{"n_layer": 9, "d_model": 128, "norm": "rmsnorm", "norm_eps": 1e-07, "tie_embeddings": false, "optimizer": "muon_variant", "batch_tokens": [32768, 65536], "dataset": "wikipedia_en"}
Below are experts of layer 6 (counted from 0) of a mixture-of-experts language model. Rows are named router (the router's row for the expert), gate (a neuron's input weights, with its number), up (a neuron's input weights, with its number), down (a neuron's output weights, with its number) and show model dimensions 0-127. Each number is 200 + 20 x the weight over its row's rms, rounded and kept within 0 to 999.
After each expert's rows: "comes after" lists some tokens at least twice as common just before its tokens as in all text; "comes before" lists some tokens at least twice as common just after its tokens as in all text. This comes from a sample of Wikipedia text that the model never trained on. Tokens count by the router's weight.

# expert 56
router,185,205,199,155,198,187,214,225,201,189,170,170,202,189,200,187,162,203,229,200,184,165,182,247,224,221,190,178,186,214,201,175,207,191,196,208,213,188,214,153,191,205,181,195,208,159,181,221,229,199,198,200,175,197,174,218,216,175,230,174,214,232,182,188,236,219,220,214,190,198,190,213,271,173,193,200,179,203,227,211,194,227,188,193,197,189,181,169,218,150,180,197,222,202,186,169,205,180,183,185,195,190,221,186,202,191,216,191,194,195,174,180,201,168,196,193,217,202,178,215,203,195,216,199,205,196,172,225
gate0,187,220,194,149,157,204,185,220,223,203,217,205,225,172,182,194,157,203,235,228,209,199,200,202,195,191,211,180,191,212,179,194,182,187,213,220,239,180,211,231,214,192,183,188,240,195,218,196,195,198,211,193,163,211,191,204,213,191,226,169,213,188,166,206,198,209,219,197,202,203,193,203,209,182,185,227,186,204,215,192,183,243,176,176,189,211,180,174,211,160,165,217,237,214,225,225,207,190,223,197,206,179,221,184,200,177,177,202,224,217,166,215,215,198,215,186,218,181,185,233,178,213,229,211,221,174,204,244
up0,222,193,191,230,207,166,199,209,223,183,217,213,189,232,209,221,251,189,205,189,172,165,198,176,210,194,229,199,174,222,217,188,178,254,204,195,202,195,180,212,216,187,233,183,153,205,242,188,209,188,209,194,199,201,213,202,188,201,191,227,187,177,234,215,192,228,174,185,171,189,158,210,202,171,190,212,175,200,191,187,218,199,210,217,176,212,168,244,204,239,186,225,215,220,172,174,216,175,210,207,203,212,223,204,206,208,214,241,209,195,179,203,202,222,192,192,208,195,214,209,218,202,168,180,196,175,226,208
down0,213,221,181,189,176,186,227,219,210,189,210,167,190,185,210,179,189,182,224,173,174,184,241,223,198,197,184,202,189,180,229,186,191,189,197,228,191,174,212,194,194,213,221,182,204,229,200,219,213,215,223,199,206,184,200,184,227,210,208,184,200,198,221,219,218,215,223,177,177,214,227,197,211,197,256,233,195,203,202,201,188,204,177,165,222,187,166,162,186,213,259,213,196,178,215,226,218,198,186,227,204,155,219,168,225,202,176,196,198,183,162,215,192,197,217,201,222,148,198,214,193,214,211,230,216,185,196,217
comes after: " the", "|", " a", " World", " in", " United"
comes before: "'s", " of", " Cup", " medal", "wide", " War"

# expert 158
router,229,210,211,213,220,177,177,231,171,153,211,188,207,172,197,191,199,226,191,199,201,162,180,195,218,220,147,186,202,198,182,179,248,186,162,199,235,175,197,199,207,230,227,197,216,195,171,236,208,173,212,204,179,172,190,206,214,162,203,210,208,212,210,181,182,189,224,218,171,178,190,227,235,190,211,188,181,179,187,239,205,193,196,182,199,181,199,176,200,196,208,222,229,191,192,195,190,183,181,203,194,208,236,197,184,218,191,221,192,184,191,201,220,221,214,229,169,220,173,227,193,202,178,185,222,211,228,227
gate0,231,206,190,186,199,184,191,196,204,169,178,194,174,211,189,213,203,189,193,212,188,214,172,204,227,181,169,185,207,244,162,201,239,214,207,211,247,204,210,225,222,222,166,170,189,175,172,211,177,210,179,233,222,189,198,195,202,174,212,194,224,240,191,200,177,204,213,223,200,199,202,225,195,198,169,204,185,200,225,264,236,184,167,173,204,198,228,218,227,217,220,199,221,197,216,175,222,200,199,225,203,191,221,176,173,175,192,183,211,193,192,209,195,162,212,191,201,221,200,227,197,224,176,214,191,220,210,214
up0,145,201,192,205,220,202,223,201,231,218,216,220,222,185,207,194,202,211,181,200,219,182,229,188,191,199,238,202,191,191,227,185,184,164,228,208,165,218,193,178,171,176,226,218,208,217,218,204,222,189,211,186,188,255,194,203,205,197,179,202,174,144,179,192,206,223,196,214,210,200,207,162,213,202,222,216,228,210,198,201,174,217,188,201,186,183,182,223,171,169,208,190,177,190,181,232,205,205,175,185,195,201,182,223,210,221,214,181,159,206,202,183,199,199,197,221,236,164,196,195,187,186,231,165,220,215,212,233
down0,194,193,178,171,204,193,204,196,191,191,191,172,163,182,185,213,201,201,181,181,183,201,227,219,230,204,180,187,203,188,189,201,228,216,203,201,196,179,200,195,207,210,151,180,193,192,168,202,221,222,186,187,191,202,226,218,193,192,244,151,169,205,233,197,230,198,213,190,227,221,211,175,223,183,216,211,207,194,235,190,158,228,213,200,186,190,225,207,205,192,231,207,203,190,185,224,181,192,172,222,204,182,203,167,226,225,196,187,239,202,205,198,182,167,228,165,182,231,227,151,216,223,188,197,172,192,170,211
comes after: " =", " (", " Born", ")", " was", "born"
comes before: "\n", "born", ":", "American", "19", "18"

# expert 225
router,223,186,212,202,205,208,209,221,195,173,191,182,206,192,175,177,199,211,216,203,201,176,219,243,207,213,222,223,173,216,178,190,217,191,177,216,216,162,186,146,187,224,229,220,197,153,178,183,199,191,236,211,218,200,206,196,200,190,172,170,178,234,199,219,195,205,207,210,163,166,200,195,235,195,183,204,220,187,206,210,180,214,155,201,205,168,185,186,205,152,222,199,204,208,201,182,193,196,178,218,195,191,233,194,191,213,184,184,209,225,199,160,221,197,191,245,204,226,193,202,218,185,224,189,216,213,179,242
gate0,213,199,214,203,185,201,217,235,201,171,222,225,196,188,158,232,224,215,185,207,201,199,217,182,197,210,200,191,183,254,194,178,196,198,168,218,189,213,215,166,218,184,174,207,189,186,205,190,220,224,202,230,208,212,198,212,230,239,192,169,185,187,185,166,207,217,223,168,186,191,210,202,200,197,185,192,203,168,198,212,250,214,184,231,177,196,192,189,189,175,185,180,185,164,223,218,178,168,229,212,203,188,208,165,184,238,183,176,228,222,214,207,184,204,200,200,180,233,177,198,205,193,218,229,183,220,196,245
up0,199,205,175,176,178,215,223,187,192,190,231,208,213,212,171,208,224,186,211,205,221,199,243,202,220,229,207,173,204,202,177,244,197,174,192,212,209,212,186,207,220,247,172,242,215,193,236,215,243,188,152,212,200,171,212,167,209,180,228,197,197,194,219,192,182,217,199,229,218,188,203,180,230,222,184,200,196,195,204,203,195,228,193,189,196,238,194,236,198,237,189,204,205,223,214,195,209,210,246,212,198,203,214,165,192,175,184,207,222,206,203,223,163,224,210,170,214,193,182,214,193,198,206,189,222,208,209,237
down0,191,207,218,217,185,206,197,184,201,207,191,208,207,210,183,217,198,189,238,215,204,140,227,207,195,194,226,169,217,210,234,185,228,188,223,218,215,245,178,231,204,206,179,201,211,184,187,185,181,210,190,217,192,214,186,207,187,207,196,202,202,172,194,214,218,207,194,169,187,203,173,211,201,173,170,182,209,182,222,151,227,223,219,196,215,179,206,169,188,179,190,190,208,156,217,226,178,181,170,209,235,215,228,201,159,226,170,194,209,206,232,190,230,179,193,204,226,235,171,195,224,219,199,195,166,200,206,215
comes after: "-", "|", " |", " •", " Total", " MPC"
comes before: ":", " |", "ow", "ute", " JPL", "ights"

# expert 236
router,216,226,220,203,197,131,213,188,203,191,191,194,193,178,171,181,218,229,205,190,180,191,209,231,186,210,198,208,195,263,177,196,197,203,207,182,231,197,164,200,172,218,187,186,217,150,198,203,184,196,229,228,190,201,209,218,192,203,199,214,196,248,200,182,200,208,208,198,190,178,193,210,219,153,192,206,177,197,210,201,188,222,164,206,219,184,203,199,221,184,181,172,206,193,193,170,202,210,182,221,186,207,223,227,184,207,225,183,202,165,189,167,216,158,217,212,190,193,183,216,221,163,208,196,212,174,182,232
gate0,193,181,201,243,185,198,217,189,196,241,219,203,212,226,207,196,177,218,221,233,202,195,198,216,229,171,235,222,206,193,207,188,221,198,215,205,241,202,172,224,183,179,175,204,215,212,185,225,203,191,197,159,203,181,207,205,194,201,188,188,207,187,178,186,214,197,193,213,185,184,165,172,181,247,186,204,159,188,215,201,208,162,198,202,196,187,230,161,206,197,197,215,201,176,233,177,161,182,199,216,183,200,201,173,208,216,195,177,209,204,194,167,180,155,224,209,154,173,218,189,197,175,175,223,204,175,223,205
up0,184,193,209,202,183,209,216,222,220,191,214,201,194,178,225,212,205,215,244,192,221,189,200,189,211,210,201,191,218,198,164,189,233,217,208,195,167,247,192,197,196,219,190,169,215,199,195,165,165,189,193,151,197,224,212,212,214,209,203,182,181,208,207,198,195,186,218,235,219,205,171,160,180,161,218,204,159,153,165,217,198,190,201,197,213,222,241,187,185,193,199,175,208,166,180,219,214,177,202,191,205,176,230,228,218,194,192,195,184,217,198,187,185,196,174,211,214,201,206,195,211,167,184,242,180,186,244,200
down0,213,180,173,205,236,183,209,221,160,193,199,171,195,237,186,200,216,206,179,212,225,209,183,193,171,227,216,189,197,197,190,190,198,205,198,171,181,209,231,167,208,202,178,153,183,227,210,186,202,200,209,199,201,215,216,209,199,206,202,156,188,192,208,201,153,211,187,193,204,242,189,179,197,179,225,207,188,205,234,162,187,223,193,191,233,186,231,185,231,209,180,198,146,196,227,195,207,223,185,212,205,200,171,214,218,168,214,188,190,197,214,158,237,180,196,195,183,233,185,162,218,173,187,195,191,185,201,209
comes after: " |", ".", ",", "°", ":", "′"
comes before: " |", ".", "%", "′", "–", "°"

# expert 137
router,218,206,231,212,209,174,194,198,197,200,203,192,226,185,183,199,186,203,191,165,181,195,191,202,208,190,169,195,175,208,186,179,203,215,189,208,238,185,205,195,186,219,194,201,221,198,189,198,192,167,225,212,160,177,212,211,193,190,171,188,192,234,180,190,198,168,200,209,185,179,175,198,257,175,208,221,170,222,200,221,235,235,164,194,200,148,162,176,217,166,164,187,211,203,197,166,196,222,177,204,211,204,230,218,177,165,199,190,187,211,195,176,196,196,169,201,190,199,199,197,185,162,210,184,209,163,199,240
gate0,215,207,209,193,209,167,196,203,215,192,230,200,201,187,218,228,186,190,209,232,194,162,217,240,208,236,182,239,212,189,175,215,213,195,198,227,156,185,199,227,192,223,228,188,208,180,196,211,211,192,197,212,202,193,196,189,175,177,190,197,183,187,193,189,228,191,177,177,216,238,185,197,177,190,212,203,207,198,189,209,237,188,169,231,181,156,182,171,176,191,177,188,198,202,188,197,198,191,215,216,178,202,225,162,201,202,206,211,246,186,210,186,208,185,202,185,185,161,224,205,223,170,181,196,268,177,214,220
up0,192,211,197,170,189,206,207,192,239,222,181,229,226,192,202,209,200,219,189,211,208,189,194,198,218,213,218,182,170,191,225,212,194,189,188,204,201,175,213,166,220,209,233,226,221,180,203,198,220,213,200,188,223,196,250,211,214,193,207,186,229,224,223,163,190,256,190,191,208,177,190,226,178,226,200,189,203,197,191,237,195,159,194,200,193,178,193,206,182,192,149,193,228,224,209,201,204,197,181,186,205,227,189,221,210,186,216,183,259,223,176,209,204,176,208,180,240,227,211,211,199,211,191,162,199,186,205,242
down0,207,171,233,180,205,195,185,202,217,235,172,193,203,210,213,215,235,225,159,221,191,195,201,184,194,219,184,206,227,198,179,264,195,188,176,213,187,228,190,200,190,225,206,174,243,214,173,196,143,202,203,211,171,207,237,207,207,178,177,212,194,197,245,214,186,195,229,186,241,238,187,185,215,196,181,186,199,189,191,186,228,202,204,208,178,197,168,192,193,224,199,210,219,183,179,182,196,189,210,165,190,171,203,211,203,203,222,219,187,221,183,158,194,210,206,191,216,174,218,202,189,188,230,191,198,185,180,216
comes after: " |", "|", ".", ")", " 100", " hold"
comes before: " |", "%", " (", " ", " 1998", " 1994"

# expert 138
router,194,243,210,170,232,159,194,213,211,184,204,154,191,195,190,202,206,196,209,195,192,165,191,205,232,204,198,182,187,211,178,183,211,192,169,194,210,164,201,193,187,193,210,222,213,164,206,212,172,209,201,204,198,200,209,231,184,155,214,200,215,213,193,169,211,207,214,220,202,190,146,195,213,178,203,208,210,204,218,220,195,234,154,209,184,171,192,182,217,174,172,197,224,154,212,166,220,161,189,204,194,216,228,210,192,192,204,210,205,236,188,184,216,178,190,220,161,207,184,214,196,217,209,172,236,209,174,208
gate0,182,241,181,210,209,199,209,219,172,178,225,182,189,216,175,198,230,223,159,198,166,207,224,215,204,207,195,209,219,179,237,170,218,185,229,210,238,233,193,177,217,201,207,212,189,204,206,217,168,198,200,166,189,199,209,203,226,186,195,183,170,218,199,175,201,216,227,159,178,202,186,197,207,219,202,223,186,172,175,215,214,210,193,251,187,164,191,208,191,188,189,175,228,183,198,169,181,206,206,218,232,167,227,214,202,210,189,212,191,214,206,213,240,190,168,199,198,191,204,236,187,204,190,208,190,240,211,228
up0,167,206,176,195,201,219,218,195,152,189,177,197,198,213,219,187,229,210,186,202,223,190,220,192,196,191,200,202,218,191,214,174,177,219,194,208,151,210,218,206,206,201,192,233,208,227,230,203,168,184,232,208,206,190,233,202,224,183,198,221,199,220,164,181,208,203,187,179,213,186,146,207,186,230,210,199,201,187,163,208,262,221,211,227,229,203,193,228,180,185,193,201,218,204,216,197,212,207,244,189,191,153,185,210,192,219,177,160,174,191,181,211,206,204,177,206,190,182,207,189,175,216,185,184,207,185,207,237
down0,219,192,184,189,201,199,223,194,226,202,202,186,235,203,159,183,204,179,212,151,218,194,208,203,159,181,204,207,210,214,239,177,180,169,234,183,202,221,170,219,210,186,181,212,198,230,204,195,198,197,213,232,183,177,203,194,222,203,229,212,174,215,186,192,166,205,195,197,195,192,217,183,197,200,222,208,200,172,227,180,192,169,214,197,221,185,214,187,219,185,232,240,175,205,201,164,226,240,171,165,207,170,202,221,206,222,149,209,230,198,197,173,218,207,178,180,197,220,186,184,207,176,193,213,205,208,195,242
comes after: ",", " United", " New", " in", " South", " North"
comes before: ",", " |", "\n", ".", " (", " City"

# expert 130
router,198,203,220,206,219,154,156,200,206,172,206,184,212,201,180,214,188,208,198,183,202,162,208,231,216,194,183,200,190,225,173,186,225,224,186,193,206,176,208,213,198,205,177,211,204,194,213,193,165,194,208,219,195,205,228,228,199,149,224,187,202,219,168,183,212,216,213,211,201,158,163,205,244,191,198,200,207,201,210,214,198,217,135,207,203,183,211,182,182,171,200,187,216,169,204,168,210,191,191,196,194,227,219,200,206,169,231,210,188,236,183,166,227,207,186,218,177,186,188,219,193,153,204,180,208,196,181,226
gate0,171,183,194,244,209,183,184,208,210,214,210,208,223,185,188,203,177,201,188,179,176,186,232,191,194,173,194,222,199,196,202,214,177,182,186,217,183,193,202,194,183,201,194,196,196,182,223,231,198,174,229,178,200,194,209,205,198,167,205,177,209,228,189,181,249,182,197,240,189,193,187,177,151,225,185,226,212,199,194,210,187,181,201,198,175,169,185,197,202,178,197,170,202,220,207,191,199,232,159,230,230,224,224,213,219,186,206,198,164,191,182,189,162,205,227,230,219,211,151,190,192,152,228,222,194,172,193,199
up0,240,212,208,231,169,220,196,214,207,197,207,215,207,199,194,191,208,250,222,170,201,190,185,180,211,187,176,178,190,199,192,171,188,184,198,169,192,205,179,191,204,188,206,230,191,192,215,219,196,224,209,192,200,222,215,205,165,243,189,210,197,188,194,199,226,170,231,195,195,231,210,216,225,193,229,255,246,196,200,181,182,216,197,235,194,225,165,213,217,190,187,212,204,225,214,198,190,217,183,171,240,189,188,243,225,205,189,174,192,176,195,209,205,176,213,190,235,158,198,201,204,210,223,235,205,194,231,191
down0,209,199,223,214,196,182,203,189,171,203,201,202,211,184,172,153,221,201,194,179,218,193,207,183,197,182,242,229,175,164,197,203,203,199,200,207,238,225,207,174,188,203,197,216,211,201,202,200,196,188,177,208,218,197,223,173,195,228,190,173,189,203,194,217,188,170,205,152,183,205,181,223,174,202,202,242,181,182,191,172,191,223,263,190,206,198,189,215,206,203,182,191,217,251,226,200,227,233,201,202,169,177,178,225,200,204,209,168,174,203,202,176,185,185,201,205,246,196,225,238,209,200,215,173,212,229,205,187
comes after: " |", "–", " Motors", ";", " United", " Liberal"
comes before: " |", ";", " (", " hold", " Racing", " &"

# expert 165
router,217,182,206,198,218,194,209,221,204,173,160,187,227,205,168,194,167,233,203,184,172,188,230,213,213,214,176,185,207,229,170,173,210,201,167,230,233,205,194,172,198,175,187,237,226,189,193,234,200,192,209,217,184,213,183,226,177,156,188,183,204,225,179,205,198,221,196,210,202,183,187,220,221,199,201,196,212,240,216,204,215,237,201,215,179,150,188,161,199,197,187,208,243,194,197,162,195,171,180,223,197,206,247,222,185,191,218,198,187,221,175,187,199,182,203,190,186,230,215,206,194,201,194,169,194,199,197,189
gate0,239,157,194,159,223,202,204,203,195,183,198,244,180,178,179,215,153,208,218,174,218,230,195,195,167,199,193,167,202,197,207,190,201,181,207,225,237,205,179,191,212,194,201,178,203,181,178,219,234,188,239,178,186,241,203,184,227,233,191,208,200,235,187,189,204,215,191,216,220,205,214,209,239,172,207,215,194,209,204,218,177,206,201,163,216,216,199,203,228,221,191,201,211,213,194,204,208,209,179,198,225,168,219,220,222,183,182,217,244,219,197,222,193,207,238,186,203,232,190,200,189,220,202,227,205,204,174,175
up0,244,184,199,218,224,201,195,143,201,205,175,223,218,215,213,228,174,187,185,218,203,216,224,210,180,221,217,185,235,189,157,214,152,195,243,185,187,176,206,213,211,192,180,174,186,186,208,210,198,141,219,200,195,212,208,180,205,188,180,156,188,189,184,199,207,181,183,179,224,184,221,204,200,201,222,246,224,204,191,185,180,183,181,189,235,217,192,205,214,188,229,197,187,214,178,192,189,194,195,204,185,178,197,192,164,158,220,171,217,170,213,201,220,177,211,204,211,225,217,199,193,193,182,196,205,198,181,199
down0,137,200,205,187,213,135,207,221,202,232,196,209,194,215,235,175,240,191,207,196,191,182,199,186,241,202,204,216,174,208,194,238,168,203,194,201,205,197,209,185,229,227,216,171,198,184,215,190,218,210,245,212,222,162,213,191,213,183,191,169,221,175,177,193,199,176,234,195,189,218,190,200,185,220,184,178,207,206,180,235,213,195,192,183,210,198,169,223,215,191,218,180,181,201,232,226,217,202,172,209,189,192,199,181,200,185,207,170,209,190,175,231,201,191,218,193,178,182,213,183,193,217,249,196,206,196,207,191
comes after: " the", " The", "The", " United", "'s", " south"
comes before: " of", ".", ",", " and", " was", "'s"

# expert 61
router,193,197,206,208,203,177,199,205,202,168,193,204,250,166,170,193,230,199,193,166,170,195,237,214,201,191,192,201,209,199,194,170,223,179,170,230,202,222,209,199,187,243,207,207,230,204,192,226,219,192,224,194,206,198,213,202,171,193,185,157,198,215,163,183,198,196,232,187,164,201,175,208,238,195,231,177,191,208,217,184,198,207,164,214,195,200,184,199,199,205,204,223,203,222,230,216,174,185,197,206,211,217,204,188,166,165,229,189,193,220,209,157,215,182,209,207,149,219,205,231,195,197,203,192,191,212,191,251
gate0,219,166,193,176,182,183,214,188,233,183,216,259,198,151,201,229,199,190,182,174,180,187,189,174,202,203,184,198,188,212,221,185,164,147,210,230,187,210,206,210,198,208,208,215,197,224,214,193,190,167,199,207,170,196,178,191,236,193,157,192,182,175,170,218,216,191,233,184,208,179,218,211,207,192,208,167,179,214,190,172,167,202,172,180,175,207,186,188,186,197,201,166,195,182,200,206,225,219,189,182,216,208,183,167,187,185,202,175,206,218,171,196,197,212,162,192,185,204,218,202,224,192,168,198,206,222,198,233
up0,202,215,208,213,179,162,181,180,221,204,224,187,204,187,179,158,172,192,199,198,189,196,216,176,175,194,172,207,180,235,192,229,209,215,235,209,203,183,177,223,197,191,186,220,221,188,178,180,153,212,220,206,205,219,178,204,184,219,196,209,232,207,227,182,200,204,190,234,213,218,241,140,205,207,209,208,208,188,205,153,170,204,203,188,205,208,177,238,224,175,222,175,183,207,222,172,200,173,189,174,226,193,208,164,215,194,218,179,224,202,176,184,178,171,214,188,189,179,218,201,210,195,188,203,222,216,218,189
down0,240,201,199,195,204,195,210,170,207,179,195,186,224,244,247,171,233,197,211,195,186,182,204,202,173,223,213,181,201,221,184,214,164,185,194,203,221,203,173,190,202,238,204,186,217,219,218,169,185,196,237,191,204,221,178,190,235,180,196,180,175,163,192,220,170,220,222,177,176,175,191,196,201,195,191,202,196,220,211,195,189,187,208,219,169,170,161,212,220,229,187,195,196,184,214,159,188,216,205,230,201,232,218,213,221,181,197,182,188,186,182,172,203,239,198,201,228,188,180,195,219,175,195,207,207,179,152,195
comes after: "-", " •", " Sub", " Time", " Place", " Date"
comes before: ":", " by", " name", " code", " zone", " birth"

# expert 176
router,203,183,206,215,189,172,213,199,185,185,211,204,222,212,200,187,178,209,234,176,189,167,202,211,199,200,178,213,196,192,199,162,236,189,189,223,210,183,209,166,209,203,212,239,209,161,186,200,196,185,225,208,182,199,212,200,229,186,171,193,210,216,188,195,192,195,185,232,176,174,176,215,243,191,223,201,203,223,193,230,233,236,166,167,200,185,164,176,224,179,155,189,232,228,208,210,184,202,189,215,176,226,207,179,178,155,219,196,200,190,204,178,185,190,186,186,210,178,220,215,226,185,196,208,212,187,215,252
gate0,205,202,191,186,195,177,192,239,149,198,172,220,225,218,164,208,189,227,182,194,206,189,185,172,184,197,229,199,229,193,197,190,222,197,207,222,183,138,212,190,190,232,187,210,205,162,178,175,201,178,212,171,195,198,237,226,193,197,193,214,193,218,231,218,220,197,178,213,194,182,201,235,182,176,220,191,195,205,227,210,195,189,215,225,235,193,191,222,222,216,199,168,203,224,241,196,210,203,189,192,203,202,226,201,170,201,222,168,166,223,192,222,214,182,212,229,232,199,175,204,222,202,192,209,211,167,219,223
up0,172,194,193,156,194,204,202,223,172,210,207,224,238,219,210,193,151,190,208,220,234,206,176,181,187,190,238,195,201,196,186,185,191,208,195,223,211,176,210,199,200,197,183,191,209,182,180,186,232,247,190,204,181,196,216,211,178,175,187,209,203,210,170,236,207,213,219,202,158,187,171,220,191,160,215,208,162,206,240,198,185,174,227,212,202,228,207,204,170,215,216,198,225,194,198,209,196,240,186,192,187,174,218,206,204,168,217,192,161,252,187,193,212,172,183,189,228,189,205,212,212,208,165,195,212,193,196,199
down0,204,208,200,204,210,199,171,231,185,216,201,191,195,190,198,222,159,147,198,207,186,193,190,247,183,222,172,194,184,199,208,198,214,181,234,207,232,192,230,196,208,205,201,199,205,228,206,197,218,173,175,217,193,227,205,156,186,199,252,198,203,198,211,190,187,220,199,194,219,172,186,226,178,195,188,196,223,210,213,177,182,181,233,179,184,212,182,238,203,214,226,223,190,187,187,160,220,184,187,208,232,223,227,225,205,201,183,181,207,214,227,221,167,189,198,252,207,203,177,238,206,196,227,228,212,210,187,213
comes after: "\n", "|", " Year", " Team", " Party", " Title"
comes before: " ", " |", " Team", " Year", " No", " 1"

# expert 232
router,215,201,223,178,241,159,175,216,190,214,197,179,210,173,177,207,190,218,218,214,198,181,193,216,212,190,182,198,210,223,205,188,241,213,199,233,221,174,155,191,198,230,197,199,209,183,177,199,177,193,206,193,201,218,205,230,149,184,199,215,187,241,179,203,189,173,220,206,188,183,169,243,240,183,184,198,217,201,223,222,218,206,131,220,191,191,184,192,176,178,175,187,206,191,215,220,197,185,187,195,174,210,218,193,205,180,205,190,177,218,198,175,212,189,188,208,179,231,199,208,181,153,214,194,193,200,200,219
gate0,203,193,246,232,237,198,185,187,186,212,215,159,187,157,194,187,185,197,162,200,226,170,207,175,199,207,213,149,197,225,247,212,230,204,190,223,187,207,186,191,190,204,172,226,174,254,191,196,179,194,198,220,229,225,168,202,224,192,205,170,196,190,177,194,232,208,228,205,199,185,194,172,225,219,182,231,182,171,195,189,194,175,179,192,198,197,233,179,192,173,172,201,236,212,207,215,188,188,223,183,188,221,173,201,193,203,189,207,226,219,184,196,200,180,194,198,183,195,209,219,208,207,209,199,181,206,230,217
up0,225,200,170,210,164,195,173,187,209,203,234,206,227,187,211,236,204,220,201,191,214,184,177,228,223,197,188,223,201,219,189,171,191,169,242,196,235,215,205,230,208,197,204,180,163,188,221,225,189,227,227,179,195,245,208,208,218,189,195,191,206,155,197,197,190,213,193,201,210,167,185,248,198,164,212,153,190,218,204,182,207,193,201,162,206,195,214,179,195,190,215,205,183,209,199,209,177,190,179,195,195,159,171,182,181,198,202,175,210,199,185,162,198,224,214,206,195,170,239,201,188,192,169,185,179,173,208,202
down0,211,187,207,259,175,219,176,203,204,224,184,229,211,204,196,180,191,187,182,207,179,179,201,201,205,202,176,173,177,180,204,198,181,203,179,188,184,198,208,218,223,197,203,179,205,189,182,236,264,222,177,226,196,214,177,203,224,209,176,219,209,209,203,157,216,210,195,136,177,207,190,232,176,199,192,208,214,213,204,251,197,239,194,202,180,210,240,185,211,191,158,198,211,202,229,180,195,182,206,165,189,204,211,182,195,208,200,206,201,212,189,190,237,165,208,195,184,182,198,178,202,231,211,199,219,196,211,202
comes after: " |", "|", "°", ";", "/", " col"
comes before: " |", ":", " by", ";", "N", " votes"

# expert 247
router,192,204,216,215,186,185,216,216,199,206,185,187,204,173,167,190,192,200,196,196,176,204,200,218,198,186,179,208,193,234,190,213,236,165,163,227,226,181,182,195,203,212,165,202,223,172,207,225,241,198,236,191,201,190,192,223,173,185,214,183,215,181,188,168,237,194,197,169,185,202,186,230,204,202,203,203,174,198,186,192,210,230,174,211,195,166,185,194,201,155,175,201,212,201,219,207,227,206,164,202,205,223,231,193,159,164,217,163,184,222,211,201,194,183,186,226,183,206,170,251,198,189,212,171,191,220,218,224
gate0,207,218,173,215,180,204,193,174,221,209,213,187,204,177,192,174,189,200,213,172,205,208,210,214,194,233,219,194,191,185,182,200,242,154,174,222,188,151,162,206,218,162,195,204,211,214,181,245,214,224,214,191,196,194,183,190,187,207,210,228,234,183,206,170,198,201,236,204,196,212,230,234,196,214,231,210,205,173,223,214,211,239,224,165,186,223,200,215,191,174,185,184,187,185,212,215,214,173,198,218,158,222,205,184,197,190,189,182,185,217,205,171,229,185,204,222,197,176,225,208,236,201,197,202,227,233,198,188
up0,159,191,197,215,197,183,205,141,206,207,223,204,209,190,181,179,190,216,219,204,222,221,201,178,212,178,218,168,173,176,197,169,223,204,190,206,162,200,165,169,241,189,212,202,212,175,168,209,215,181,216,184,184,213,207,213,188,190,216,207,165,194,228,177,202,161,208,209,210,206,173,194,193,236,208,189,208,192,218,205,197,207,207,193,219,209,187,207,207,196,183,225,198,184,242,190,219,175,195,211,172,227,196,210,169,214,162,190,235,213,202,188,216,217,143,213,192,178,214,205,157,183,203,204,184,196,242,204
down0,163,169,230,205,206,226,175,204,197,210,161,156,193,206,219,188,183,201,155,209,196,197,224,187,180,198,204,210,210,212,221,205,202,202,198,196,171,183,240,147,180,193,197,219,178,194,215,211,205,206,206,230,211,206,213,219,195,176,174,160,206,173,181,214,159,201,213,187,191,207,207,221,154,162,168,198,231,199,191,203,183,205,192,193,222,213,236,242,221,182,182,200,212,179,191,196,201,209,182,175,223,176,212,221,204,163,171,231,187,196,192,216,202,200,218,230,195,200,193,221,181,196,164,208,206,219,176,203
comes after: "\n", "-", ")", " •", ";", "E"
comes before: "-", " •", " Country", " Website", ":", " Total"